config = dict(
    n_layer=9,
    d_model=320,
    n_experts=24,
    experts_per_token=3,
    d_expert=128,
    d_shared_expert=0,
    activation='bilinear',
    moe_layers=[2, 3, 4, 5, 6, 7, 8],
    router_score='sigmoid',
    normalize_top_k=True,
    routed_scale=1.0,
    balance_loss=0.000148,
    balance_bias=True,
    init_std_router=0.0125,
    lr_router=0.000403,
    n_head=5,
    n_kv_head=1,
    head_dim=64,
    vocab_size=2992,
    norm='rmsnorm',
    norm_place='pre',
    norm_eps=1e-06,
    positions='rope',
    rope_base=10000.0,
    rope_fraction=1.0,
    qk_norm=False,
    attn_scale=0.125,
    tie_embeddings=True,
    parallel_block=False,
    init='uniform',
    init_std_qkv=0.0253,
    init_std_o=0.00596,
    init_std_up=0.0253,
    init_std_down=0.00504,
    optimizer='muon_variant',
    lr=0.00307,
    lr_mult_o=3.0,
    lr_mult_down=0.7,
    beta1=0.95,
    lr_head=0.0132,
    warmup_steps=200,
    schedule='wsd',
    decay_fraction=0.729,
    decay_shape='pow',
    final_lr_fraction=0.05,
    batch_tokens=131072,
    seq_len=256,
    doc_mask=True,
    train_tokens=650800000,
    steps=4966,
    dataset='wikipedia_en',
)
Below are experts of layer 3 (counted from 0) of a mixture-of-experts language model. Rows are named router (the router's row for the expert), gate (a neuron's input weights, with its number), up (a neuron's input weights, with its number) and show model dimensions 256-319. Each number is 128 + 32 x the weight over its row's rms, rounded and kept within 0 to 255. Numbers have three digits each.
After each expert's rows: a language model's description of what the expert responds to. This comes from a sample of Wikipedia text that the model never trained on.

# expert 20
router:101137110069144143123126118122120146152114145142177048066148118130098116171175102138085121107097074108131147089129129181107117083163090116151126140119083097083174114100102112103130141101198117
gate0:101123083112076119152133131117157120120083158138138077136019143162113132118138098086136116080118156113101072132109125059071127079111170084128151046159181135155150136203096089086144127113076144
up0:097168151185171030136112148107148159189140101114140136076075113116175141125166170165142081078146083075143114126088155181146144160126061181153132147100184141171088101143140201136136110135126133
gate1:127144166158111066192168119086117164098142112103088148134130110146085094136046162199163113125144107132158112095085205135101137150138116120120167092131154171152140155069136196126169155155148156
up1:121153146073110158094111113181117110122154131143164209061074145133104116069137114126090171139105091130089105098121169128131122079103086115155159118110136119138196123101174101081101126112075105
gate2:147109147104143157129156118132160131156164075147085083080146122206115175112165119155113163121142093098144107078135125180108096149093079164148081138137124142111151101108103118131108117099110157
up2:160159151216073075154167140177146144115100086149168127136111111092123093135131181095121083126171102099192137136141082086199115136135132113186128170124065138127123122138160099123127152162118070
gate3:063182100084128135131139155117134117066133151074140175087122141144155090093155150099156136139171082181115161099089131109131085073106114059117205115120076073105103123101162175126084127114119093
up3:120189105125134120143108158138056111202188107140093102152129159140123098120109166106139081170151106158116105174152112127160101102084119109166096122139187129173166082118136052118159145131170125
gate4:131163186120186071123127155107131097126179131107181138162080100158107135157129120134120107128065104144109194166176117123116148165187177151148121075137141145168104166112130168120140107165084095
up4:123088120101205120097171124227146105144113083177101124097131112177096124167116167136126167116167142087156174185153140132075145036063106109128081106237102157202164113090070153144163154141120128
gate5:092079137204122146106126164145165119104127200107091142150107072110206124148122104133149097183181179133114132082072175118147106082185126132132199127100079063122125135090098187148187138099100155
up5:171182120127091117190203051076158148112129111160132121088129088095178099147120114138117139104067118140104155151092124138119082151075092090150066144120110143186141136139151110195125123086142131
gate6:153114146102102081134111176120142095085182152113095147118087212159168157125142165076136144106121112155126077094118129074115124085110128151116152148085139104197126099191123113146134105181145107
up6:131151102126120107154083151087137128124070093130124179165121156105138168143128090093133126131125155144148134157136118086115153170125071106158119166140166136132131153124155131101148120103147139
It responds to: Capital letters opening proper names, such as S, D, K, St, G, plus j in Slavic or Nordic names like Listafjord, Silja.

# expert 15
router:131136084095153060140088137137126122185133172112182105079154086147141160142121090130072097180154105136155092158139137162160153067136095136172140064081107098160099123091141103080136133116182095
gate0:168148081136114133051099150116105126196025147149076136111095162090151153095138135114119073153137097141112164114093132152126148118112120103110147116160127165125112095140126080116098127169125089
up0:148100151070127118114072090115136134129122100140104152095149107051151144101088114112097151132158091088169107129139092136141112100069113124108146133134065174132068086126145110133126146172095133
gate1:148144117148106112170134134129063067103118067141169082121100057114163178151136099065082204115094131098162130154155147127094125067093134136122115129107133140065156103174142156165077113075135074
up1:079178174120115073125215137132109114129152055157081115106124083107089146098182086096128153161146150144157128192079156115114110147090104107112141133077129086085127105168120141081134117070160136
gate2:147176108192125094124171092117159049099105100126120086118088140151078123070149102144144134088082170152069130108153147111131217138116140115104104131110145195183116107107157136122138138107068136
up2:135120113141091095112092155134071142110136122115111159121166133069151150181104094166122148163062077202119134144163085158128118148114079130138189125163121127134094139144137139087156108117136113
gate3:138115108154174150088151119107118124089134067056086155158105122130121107106156124160111145129182112078094154139141103081086110119082120129141070074156184107142110093091155134121144119128078118
up3:136243175073097087137135200124152108099121132186097127164099151140157147149110188131083144151108096142089092085116102110152165163103146110143154151158088144127134112135157113150131071137164105
gate4:153145133151124114105053133136103083095100151149111077100186117087128109200185134121104072127149172119165135118128102103138130149168088108167170127167115158157108114206097115128171148149115132
up4:131133184152181191164120128174147145111137123071163158158132145094068105068120118191090124121152074091132112175098129093136135137169112165123147095155112131155154144209149082039043137109096130
gate5:140109152111123127130134101158122079227159110103122093183151186115108094123076143130142154094179103083106117110158181129087116199160173126124165123175141144104141136112118104133115153108132155
up5:124137154113077150214125132118119139099132116153121137159138150125107150127143148093097068080106090079069101210102135092097115115150138125172089116160155074120110160140197089173130051097113080
gate6:144097102102088125081180105184123132151116111110169050198181112146151099161165123138115098097164102112129170134129126135132077100156163208120088173147148097109141115128191128084124139117125144
up6:157136106169148106129132075126114124138098114156069085152133062096149103105150148081118164084113122118085153108106106161102104157077134152171155134150123151132092130193141181132163107138143133
It responds to: Vowel-led pieces in names and words, especially Irish, Dutch and German, such as Sinn Fé-in, E-du-ardo, Bresl-au.

# expert 10
router:135099054139149107122107143125095146172162181146094103157093097136069128151109065086106145123126091100110055138187047127094195112127125111132100093142108163081166096083139104086125159102169117
gate0:186103094156113124090152144155112139145165136132072196087073151114163164118125167135129069111145126126168119116108093119112127110070087127131179166055122137123129144105132194141169133106126082
up0:151111147081141099107066124117113124163075121102094124222145067140134168118119185147151239139123125146113099159094120129136143185104094086133130125135161120099167079139110110107110088052139178
gate1:179135112109110088138136128110135164141114110116129063154094201119099092152108095094112137140140145125168102111109141136083125165142170129114100122107179099102078100211149111121134121150106126
up1:130105147071171142115202106097085082128129154199157114166141133103122138086137091194160065124113156091091152149065069124074141084135094170124116141111100076132153149135158093119138125130105110
gate2:147087082139175105154157137109172200118135118113132157178065176096078123182142106105088141134101161123113100160091097104129145124143155081186136144132121082114147114139148159169127085147169071
up2:156195168126059101123094111159097189137050157081138128133138126183131128103114193183141106169086124166108100083132152162088096125158137173098111149149069135136140139147156138139114128118151134
gate3:113150060113141164115138075099147173209173171162141139129152135131130092112106113116096133118128122135082120122162042111160143079101096120188109097141123161141166147085128091146138117133100126
up3:160083162114176130148070181116146173139136176106111096198101083145122093147117082140132140099087112141073146153116163102163138088154071109057171141146179103134095115129091116145084102118164195
gate4:117132137163082107132093117104134111086149117094099110100061154158160105163147148145096069115101163094122136155175161137068128130104074143151116142172108143147088093127154094124159092054185095
up4:084165110095111119073147126124134114133150138101147097152148122111063137118216054133159170087165151063102128134105127109155176131152138117110113121099143134091129162147099143154120127094149138
gate5:181110099135096130088150180134114152119114136124123212142093084158158094139133170094119098143163127153154138095130168138058141163110106091166111064109123121188183102107133117123088096115124115
up5:146108149112105174160076119207163146136140163136131149158124114150094091121124126096138126090172161150064129139100120184134136133121139050119114102138069065151175183135171149148118129121130120
gate6:148151128146080099110130150134145170118100165176117095083122057161116127119109128137115148117095106126127157164109126090096195119111158112110075090168145146175121102151167166152122182106159110
up6:110114098160055170138126131086091080117100173223164086085088114127161134114164129182181124171124125093117156143183114151103157134105177086097118152098072116119112096107108081115145124160100181
It responds to: Nouns like film, album, School, University, list, and mid-word pieces like em and ain, mostly in music, film and school articles.

# expert 5
router:090117089150161083105139148117138116138126180137147121119122109132133164112202135082088128200137140139168072161146125137162105087150100106143118111100100163160115109091164113123122158138201091
gate0:166087125098091128103103150164116086086105114143145147134123128091104184127118144145075187139099066128152175137151113155127072072153118125155101141167102135098173163108102183127122166111149101
up0:117120128047180168160177121142119114073128080094088155121158092066091129158173216124115114136078129102082116115137134167155140098124115123166088153159113158112167133071133124126123130174145100
gate1:144126106171126110087098169124135158181132149172094127127122136097099089128109084096090174169152128193179111169131172032131152113109134066108113091121118142115111189119189105141103122121113164
up1:117175086157164115161120105120104106121139110095126141100151135155133154127137110050121158150132101126182091118106132114141157093132123176098132060180147100075081107144159131071172132150102121
gate2:089133162124136199106146178208166132099130070163069110081164131103152094147061120114053069107128112159147092117155113078089134127169089172146144131144120119202136133078188107131107172101137179
up2:110096107186165165121096154165139121152122143147084157155081145161128156134073091104141124077071144084129160109113132144108131097151145093150137086071140107119119175188136180134141054090042134
gate3:150122163099109134124119147136106130129152155178141141110100174145157098145138114141131167143132152202111116164125141153128163139146122092124125143187086096121128130123127118148102198133137156
up3:117113132125103123130098136115065057140135108141086138148158132106135136122101148190044081105109107141099155141109129186080129123145132152153165157150142164135149117173113172136098073067094053
gate4:158149130123173149094150129123109142091100164113129135140041109130167172086152129157119079201144121146109142129111115167192113112151127144116161119105118029153150119105141101152197151113137145
up4:099138163185190142077118110118089087102077121157147121173124159116131057089133106137122108124059072166064114094065087095155159143174156111162108142134137072155107173138103097115105127171159131
gate5:185102189076106112062196134131117122098136097113129150164113142097123154095097129130197121093108147091107100133166151156104088159180071167118059192076164152119189090139113054062158126109098177
up5:173161103054071117120132127116156104060111095150118075101159090081112103106070080079155119162093202134164167106115078170084157123127079178110172103115173096124179103089122157107073135116138157
gate6:090163061129148113168166142124106158163101155125155073108076050119109058118135119163139122196105156125134103117086078171100156092124115168129149113132155147115126112182103126127103193111156149
up6:152140109114151168139149140095103164112111179072179119112044105101120140072120108192150174142120118167138135153092176128084095163166154143121115096076146131122092063155059155112130098104122106
It responds to: Middle and end pieces of foreign proper names and place names, often Slavic, Korean or Spanish, such as Aust-ria, Sychans-ke, Alessand-ro.

# expert 0
router:120134199127161098181095138089152132178132165129109133147140154133108160162106113114059121133095099112189131120180071128150173066145076135162120117126065154094127072097136137140144182149169099
gate0:172107093033117118157090145152159075162156144107131139073097159151071093123148132160114164162077188108117145089106144113063204160172125073164116146133106159138110125117115114117133102130188108
up0:150098121027126092146151125149170083128118165123168138089134188180147118120136138193075131198180113159124128090141110050187156152163119039135081149082141136150093152087120104104110128101147104
gate1:153165174138098101114068162128108153124083174061100156133088139133141147134116099104134115109140125145106136141200119095101116120135104153114089096147128089138067144111110179091144137181114170
up1:079120139133161111079168084147144095122096089119125111112091108141118120095169130122129115152129155113125095116095137079136168140128136069117113124114132125102187094139093135157176140134201140
gate2:122085079115126149133054162105171161128104134086114131109063152153175166142160079153105138087110112123119195169116110140135131090060122132121139139131148143183110169147093155108158104151138135
up2:111145105171133127167094123153153121107115119193092090140094124157116137109086197121064114152106117147101097135148145161154106109074219127115148172129094179138187102105156136091110142161104122
gate3:141211036096208111195125082102104178160085095053104134094141097158112055118168143127163166079117061187129104171093140141232099124169124089068142105129129088132163131135141130133160161172158133
up3:089128109132160178133145127096184122157100137151116206101129189152122088128077093156130142129107125126155111127112160093151147108141123129163108096184099149121166149130122113106142093172154135
gate4:137138122112154123100088112075122144085160078111094121124137150126125137168171151207171131153094135125135061106145077102152108141211074116130090122164057122099148068141093116131191185163176134
up4:120071133103125093149090123167166135104150116152068102128046091153119199130175126159125132130074101148111112064127125130134106132164051146138171147129089124121126164147086063071088085102170136
gate5:190120137112119119132127146131101145102082151161127063139142134167121141125130138138117141100099095113135176083136093109132177099102172170153184124188074105141189113082131118108144148124115068
up5:133180132135163136108147097146152094085111065176154072176142038076106128103084145197116128153175127135108154139144124150131198146101158154121125160114153083126072140191160107147096136106027075
gate6:110073184146148155042109035180148124124116153177077102125080115189062177171128146170128166155068170125178164164173162170126129064149151126161173152144159112145165117137152154079120091141124122
up6:171139122174139126120083172111090136152139087135131131132117132141135163066149068127146066104091064125085152132119087153086084205149178144112125138136163142067110165150088084118115154174126146
It responds to: First pieces of lowercase words split into tokens, often after the or a, such as eff, contin, consid, comp.

# expert 14
router:103127135108155102125106113151098163176117138074116093088131144060082151150181086141099144112136115054153079106124131152073175124126110122209151091136089125067097095149140093156136175139206093
gate0:115107106113101120165110127143092085183089160131085169129069124122111152149186116133155119131139108144144092154100133142083120089078148103144150100169166127122159061097062072109028181089135148
up0:055144114096150153103154073117121138119140133102135094095162177124128172126141163146125096098178146086095134159170135198073180146124103134105135114124131088074159113128071178092120122133104106
gate1:155074143087124081051122123110141078151078103130146096174097111168096134158144156125146091121146190147164136099180122168161110119146143126128058133113091147097134136140169097138148127164114162
up1:133120166101141063141155102130109131146146091147149130166155107132121176170132114123093084148190132124105124130151140166150102136046152110141073108123098190180129126126123117105141167150145107
gate2:134149101170116136094124157135089121118206113084206141100101133142148167180189182172203106116102108103167108174082093121123096123112144102122170155141138150166147139104123091113160137125168090
up2:149126183097088162096127146088132142100160088122159098115118150191140092153150183066149125136091148128193091097120149133090154124150134122146185079156127158112131076093126123106121166134114103
gate3:072126139138163124151131143160121175173055114126131138107096129154114118151074083172136127141070148096170087177161128138085087082145142136125150162127133145090117110140092124163117133181141147
up3:091109118143185126056159072123108161101109161120115110177153087111114129121080134174138091139139132148127178136217175159167140139141061156122174115171083087123149137154092149080111131156136143
gate4:152146146070115138121144122020118116180170085190104112049113104166122133087134117142067160110040125081109150159127161106110140151127201128123147132155107149117076096155106117141111131159127116
up4:184192075113091168122148119107095113112163135108169135203122093126124127168112165159165107140123113142172102174129140133108093163130117083119160114142082120141124210117079076131107149093110053
gate5:054111120095160125080114174130139159182183122123087076124139167101141083117109098151135082110121127165133159051136170142110129073172147148125134112152108150134157164154140114131126121127077156
up5:066121120133150068175123154105179108178127138140108109127096093062168098134115164101143121105151125119145090138134163061204108135115092089094122123094160158132146158138068115089121154097150191
gate6:104148183139197148104164110149121124089134133118101099164141135150130121178138148148175153147142155112156129101059121120137149129111027131142102173098115145198155127093134108091103122168123158
up6:111121108120144119096150095105119141118131167153131165176129154203135146105166107072109171163121073123148142150151202112130141204115100131124144029091106087147145183142196111094122099094096093
It responds to: List-item hyphens at line starts, word-final r or l in German names, and capital or un openers like I, Al, U, un.

# expert 3
router:101190141060174101166162126103115195130133159071108085115077098102117178147164114117172145144073132099086084078119117119119154073134130153131113169105096089108126137076136151136113150130180072
gate0:150043102155095148140171114123149085127170145123102146113119141037116142076160154133092088095120157137154130171116103085113082164136129121121147108104154105170175162143110125109142100121134114
up0:136190104157097115168191172087173115105103141151068176178155084137136151114137128142143116140164177154144117113112116104102092107146121142141099172116152098166147155111045122136097106131158060
gate1:111155099101170127145100116112149121149126135148103073168218095178125095091105115129196107157142166111096135137124152102099148089131084179103142149114090127125126134150097146110146126143203174
up1:150178149075174140137156150108156123123139085128113160171107036107122156170162089162153147143137127124111151092121117105058083194094153152128118196098191154172139082087139101138192115101158140
gate2:143165150152090125059092124141119128106100095102139074134121068131151089137073117166118131112040168136134131119187121121117123129154173181168093104087111118140110095074101142130080141146121130
up2:155139130126149095217097119128137236076147144112110098163094174144079200099113144097144151118183151131088131099064118150110114171094084181035109156151135146085145126135139121129152133085172149
gate3:137145131133173146151151130138172102097089147166164040149088116091117126094155167094158142109127110136110103078078104160091099126121185096112146163128172122126071133135143028116133121145115142
up3:145142102111156163143134123106168164105098151098154091201172163172108157152225175102111086187137108128178127112102137132109141160144102147147120107114174157148123188124133089152156086097136134
gate4:128107089154119150087149114166060112200167148153159152129102129121133134114090178166103075183150133112150155113139108163135101082125097138136145160149172103153132145124169109151145110132098086
up4:092114175062094106071128124096123151088173106135133100194146129111112177106131056083205088078132175091136086185105122152146149045107097137086139096091127082129163159090140097139099136149055150
gate5:172113100149107119086114088146177155087108158122144080084125114172122130113120046102128106127180124102136109154119081094086172145130105126115182128122141125106092125084122114221106130114128133
up5:116148117161171142136189100152131126089079124155188106080147101128129169101139129069102137098154150115108097140087147146121101158089145124150131107162162110177106145126129140213102134044128175
gate6:157129161084137159147136114223151088122147176138058158145136096183124126119156142102097160092141131104066158134136144141142095128060062108151167181182114137147087191188105129122093168130151158
up6:114146172100137162119136119057170143122078082122083120161165087129163114162112177160130146054159124086117147133220147086200103078113039156116131151147159135173148076112101080153090129118146123
It responds to: Past-participle and -ing endings plus the prepositions after them, such as Appro-ved, built, of, in, into.

# expert 21
router:048132135130133095122111166135130131165121202123114107087140109145011138134146133126087138201123073116129145082167109137113143037146105144201164112118085113140144127133123133109140180165189070
gate0:087127150163146132100106147137125118153124096170148175074133174115124170133168137108149137071120120133122132137113128154091081138100145081099134088116156181160174085077120171121138075087137146
up0:113109168150091168179112176137119068130141091178160164146098072143126121160110116126148153189121145155090135074107163127112116096142167143137043122079151186145098085126139137138070174104157118
gate1:160165160170163137100114078093161106163121169093128161122178170141142170103173074132141073141101092172110118138165120113140134196082109112142091178120134116194205101061124116089165073145089113
up1:214128129153165095137158119192176151121097142191089128144076097065122156138103102105131164103125151099157150152134162085124103184148124101129114143110181114150143120112113174117130070148162119
gate2:080145122130121173102106161149075154193117077101100146082137122128128121114183114132078158115104147176148161067116071059152187152119102150115097138087095112124169116075149146124126102146147140
up2:150095168093119138143166182153255095104128155090126107112090174118169099141088201121094169147107165088149112170137145191125098111122155163208134185117128190115137152144145116134145169148142142
gate3:141097148134134105137116169142101133096163088113117127181100075162112141146160155107148127138069157131165150165114131075112098157119138150158128092079133148165089127142163115148089153100154132
up3:108134170130118090133123115083082155098110216114139109145169127112095132123111166106156164116104135136102168135187105103147125116138152055141154132101105156166080197147156115110116101144170142
gate4:111119100143076146124078133132149152144094153087133131147112122137141136089111109142145145076146169091137105157158105123112117150109113140118186117119131092190138124143128147129158117107143158
up4:143115165138129202174131180129069142095154158146199146136077191102160102083090173127209136134152078091123137180108121082152138116129115126100068110163091145116155137082129128092153144137098116
gate5:133105130151113188133163238026174122140122129159168096167111117169111115120137081116178193170073161157108167125096155122101125060135141105112147149144109163131125105151165124120120087094081178
up5:096191097122137165131178155076083164084133111146181163128161136153115186077139138114111149172137115080136128092150076094069090111141107163122154124083142153144073063086128121149173112083106172
gate6:098160096066129152133087156094099104115142137086111130107120165138142101179149082112175158108144130138156128144202078133121129124184083035125139096121119140113109133162103098182124095147178135
up6:145125159111156113092089150107152109138121155104190189160124063094118089149092121104138063145157123186108145105140144101136107156110179097153112162136092150119109132148171159059166183178135113
It responds to: Commas, closing parentheses, and, was, is, plus raw byte pieces of Arabic, Persian and Greek script.

# expert 4
router:088106113108177138174167134096113129153081138112108151161076144126103161198207068158095108129159121120052090133145098121107141131112124153149144105102133189157116089095128074177154155150138123
gate0:094143124155111097093092091073147085198146166141077120105160176077095171124127146145121152148155145072149176133124130122199082099151122142129122116112136121132175123152084149079110126097178107
up0:122138135160150058172127103167109140136131193150119077109162137085167106181166122150115085159130122196127144133136161155155187166121126166161145201057163134104142151172111125136087149178114172
gate1:105138141125119136177179156154149148133151074143115101144170126112118183069103105105110150100167130112159184133150086161177117156121159120232115124181125089168117149116150144050042154066141124
up1:106139148094110101152077133121141121128177115093147113137195109150103209088133149087190172069152146116135152138171144177142174209104193099122093153109126081159168152103129136164137177097134126
gate2:084108093130128102120139089102129148090082148175141141148159095128146095070122155135098099215115085140152068117147160160110105129173114181131088161096078120145134157109134058124089139167133212
up2:121123128179137129121080083119076060127126087068147144179138107181109109113122107099093093097107132135150099071106111125111066120107134150135181159118145137146107139155113144150089147119153123
gate3:111093141096178142157148147128103138098171129191140116140160120129126110156141080142067143098147066072118095144107107116179144127083114147140136112175152180094155148163157079094129099198143140
up3:142078089132165145133151130167131148121135130130087137102158091107166096129129093105090125098202094143099196103155134142138167120145174093165166108125152121083147132138097184158182137143134154
gate4:170161134090161168193127147064139182157115119137158129096181111198114106112126105141111184152165117175076111081125150140131118150102133060144132166120119083107198168116048129087179183124151158
up4:146145117092158140163179161112132172068131103161127160127036154177064143131114113120158138086165122139121140130114122133138152150176060111150111129108151183061120190135143149093120139150112096
gate5:152099117111076119165101174179142143171110114100119120167166082126132070098159130143148114127098091116126158089122166066146120063111137105166139054136106187097130104118120102121145132067107163
up5:168159094165133133099136105123055166111221102119075190088167157154110111141084143082089170172108137150137114154194145144127143135145083047136151150179147114104076160144076140155093155118158118
gate6:110133129136107087128081115131139140111138130058115232117103057131088171128126193033128108111121136074129117121152112168066097098128186183153126188121085117131151174108079082086146140156117129
up6:112073118078158091090121109129120147122112156118165192091102164145088161116146115146126143123127134123169148114138107085112119105167086162127126128152052080126124155144099146132196131152197141
It responds to: Final noun-forming pieces ending a word before of, commas or periods, such as -ation, -le, -ity, plural -s, plus career, team.

# expert 1
router:070110184110180114126138145120108148160163147104129121102102077062134155160145099154118110128101104096178117064185113106119120111154156142165085143111091109101137089107161110109131160069120099
gate0:149098098151113196143105151099142135105109164127121112130140142163107114151135161097064159115152143139109144114039124133150136105149096110136135163181120120085144122156107102120099103193113113
up0:170110125151154109158119180112103168114136077094143157193218089118134152137162165130171159068099112160080039160019167118119112069148138069126175064137075085108086120143163154098109134128167086
gate1:158170149143149143168144114151127126175115145163127118082161173164157084094083139071080142134121149109140121114143186149113155207118186102118193162133161156153123102180106098105128127117141153
up1:113184103099066148144110202123114163139123132126130120109141176157118172077105176117123114108171091150102139056080139145149121165114112082118126159118137088194084059116121094138142183097116169
gate2:135072116172112053155146130185145158101081180097089126149144174126133150118167148211130128117123199147112114151128073105129165091099061161163130079111115160107164148137142141114111062092104156
up2:117114177159127101123181159162187185127097165132175098197077121149168082097116095111156107134133132167091164125134131177100134110102128141174133131147058182146106139110120148080107144193127108
gate3:165094147149137100170090147157141122126109128158141142167135140095084167097132123129114220180069064114150113149143122087181107135114139162167135115152143161158163157164100102148105122127110154
up3:135176128116159046153157169123138084116121095156134128119149137109131157131116100145208147178051111151088133124128151079157126066164185158165078129188159167163122112151109151121118157143148082
gate4:173187120115161083137069136121123126122078121069071111094136111103190074159109139206094179103155191117139105104132125097223129120123138141162144153148079209155086169167063103136158099155135114
up4:098183140143149083152158116108121131116166169148137170136156122092137090058171122198129152116183121107211111198091140100121138098095126089114127162107129135155158190064061107041215114102111196
gate5:133109156171107206055151103134117112104171149155125118090134146105135144143110084096159150119166157173119140128163099177148215088164177185114130108165137142140144181171113164068128155133134173
up5:152130126091078153118119090123154176099175110153139089102066153142133163135161115163146134153098097098125164070159154118106063079085118108167133100175099131081190093052138120104056158102122151
gate6:131139118103077102152142126133120090145127106128123159174094211156111116086149137107126104147110101116165142096117118106139140118151149118098138163152102074159100121120136098203142128136146149
up6:159116118107178106145135170067112121113098085098157186136191134126140148127134066110090139170121127143117100117050114078130122173155116180088108131073168147138126076116121124151083155138108116
It responds to: Function words and opening quote marks that start a phrase, such as the, to, for, on, with, and quotes opening song titles or quotations.

# expert 12
router:085084098103177108156120149067128117145172146063101097139076103058106185181118096113106129170138105129105107111137149106110156108136098169151133110080154146152106079125125126147121142123131124
gate0:126090149089119159075090156095085142128097111109177138151142129125077124110106110152137117157116145117214168126147136169154095078109112144099157087078113153103102182165125131202083070086139104
up0:124145142075142118185169085145097126136151184131091168151107150165158129140129171063143140118081138097133158191159135120073092121125150089116147050118125220094154124112179043130105090169142098
gate1:124173117151133136104139141135160084160097089143142114190202096134113098118156179116157124145111096102117141121131110105144172075080132102116123110079148051118154178141106167125119162139127128
up1:138152162155099142108154123067126128084160104109096172116129166081091184143125121099130155129101106175136115141129129101129152078129115147121116118138184164118139095077121175177159097108153165
gate2:173127097100093155163154091109141117139137114135130122151145130123106066095170086121138137117121183120146091160136081136131202111086103198155112118127146157154161163118108097167102146116134109
up2:157117090126134214101169099142114137131083188184162153120116176092090156134123112125114199123186142119174123135124141162049096135149133156144108197117115158104136130118160094115138144188146119
gate3:159096191122084158102115149097106095084138191203069152110143103135100166090098115191095084159154132074176156134203113121158119125112184184110152155148163140123115192127175126139122142156104129
up3:076090117129147168104156040114168136186120185137149149070171095123141190145099085119140123115175134115127117130110139144121149110129129123113089076112126164100155144115093152135132174191111142
gate4:111127123129130139121136155142168146082107130163142161111077089133171139163108162045104080159081076071149078093154100165115116164115195176099128161096128200089179178115116142153109072109110138
up4:150107069136178097096170114109128142179160151129107110042152109104122106137114152135129176083107163130136116146133103140103116103083008128142126149181170163143147127098219129162125131098101137
gate5:116118191125156140134153157103145118080060135105161130103209104110134104117122129094118105088084116142105109132160115175108123156134184118127092111087162183130138071070065072130115087132115130
up5:201149140144156177143170188156127101071133140103179094139171156100092163094151154101145150155092163117167104118116130141142137134121139122094086169140076143158152169183151111103183127127141038
gate6:098151162092116093136124088096112122094104156081086121076158166143139130080144129130170190099099099121159140118086088052140117190141131165125139127113115143157149078125119085157052124156099124
up6:138139150135103105171177164185141137121126099135155140118131145106073145142121114095082112107131102167122119146107149150079101150139136148156161115156175175072132180170124105095182162111127116
It responds to: Word-final pieces ending names and plurals, such as on, ers, ens, ans, ions, plus sentence-ending periods and closing ).

# expert 2
router:086156155154126108138079182122120138166101154056174138108127158117091096150157107078110133183150103113156093079170070151099165069135131196190135109093078173163173122109108112104128138121170105
gate0:130167137156115181146114171171233171135147128136135135059090117190122182077121111066080103072126171148122176080115165096057092170153108147148132095086129054086128155139133086124136173084121101
up0:067157162122153163154167131109121116140157122133094103154169088116135146125129139036100129129123138182113156063139154140164090142085117124150136156098151149155185119131093110155123162112104148
gate1:093137178150108114101141134158120174188119136185111144083167106169163061112140034115200136137112097121114070105053177107116152181164114102098105113148118174182101108100084170088073122184140098
up1:139095132123139150176115156163120174140199132107148171123217126156156115212141100111142124056128099141092054118062141130110146172116143114110137074106191115148086126090065111171145136150163132
gate2:095097161135110140126140152095137104115143138255099111169136148104110135112102153117128086129128150145161103120155122122145108088116120164139161158039160107123146185137147149088130118053109174
up2:175165139120142128109081119157139124120145138099141135137157144162174096169114107147118086157165115127101135103138115144159217120099139125095204132118157098121136114108119113148075166104114094
gate3:147129110165166084111203131087126155086154128134135095136183126112074143243111156148096110098106116152174166134152093153173092117066056147116107127111096049135164137129145204142171121156139147
up3:173074145070162090057193133126127158119085116145088124097154092115107078162102107160077129177103132164196140177137162153181128197123050110151145139152149170145120129082179156118151143158107111
gate4:086123096088156138095089065172116197133092195155103116118071180061155130168123126097112119144131131082156098198122176187140106144137134127100100157133121168089118117149119100086143150127131179
up4:141083088074090101116157081108108102131161108146117218126143155133068126131117136150143077135145114224179108171122131122182202166119180192166164036127138108088134102111122148137152138122111145
gate5:082105140127141111112123135085071082067112143114048131148120132119126182119136198177211081081162133108162132129123105110168103155136127073094133167107170105156154132168154114135138081092145126
up5:121114133206145117085099156104127115169125138180199130027106144168164098123140114171165124116156067106201169134069093095133110139129153144091160139139118155124149155147117090220138139125131125
gate6:106164162095113173132141103137115170161124223114159119191146110152105186042140089112112166136089147127104098133071150114112184162080142145158093105170182118107158108141141149135135202095126129
up6:080120191123141118100124136140127104109083118155231114098143128129105142115097130186124112102120160141133048122097207149148132152121108129103093146117121055155174143132124111144137096162152098
It responds to: Commas, and, was, is, possessive 's, closing parentheses, plus the suffix al in words like Peripheral, Glottal, Several.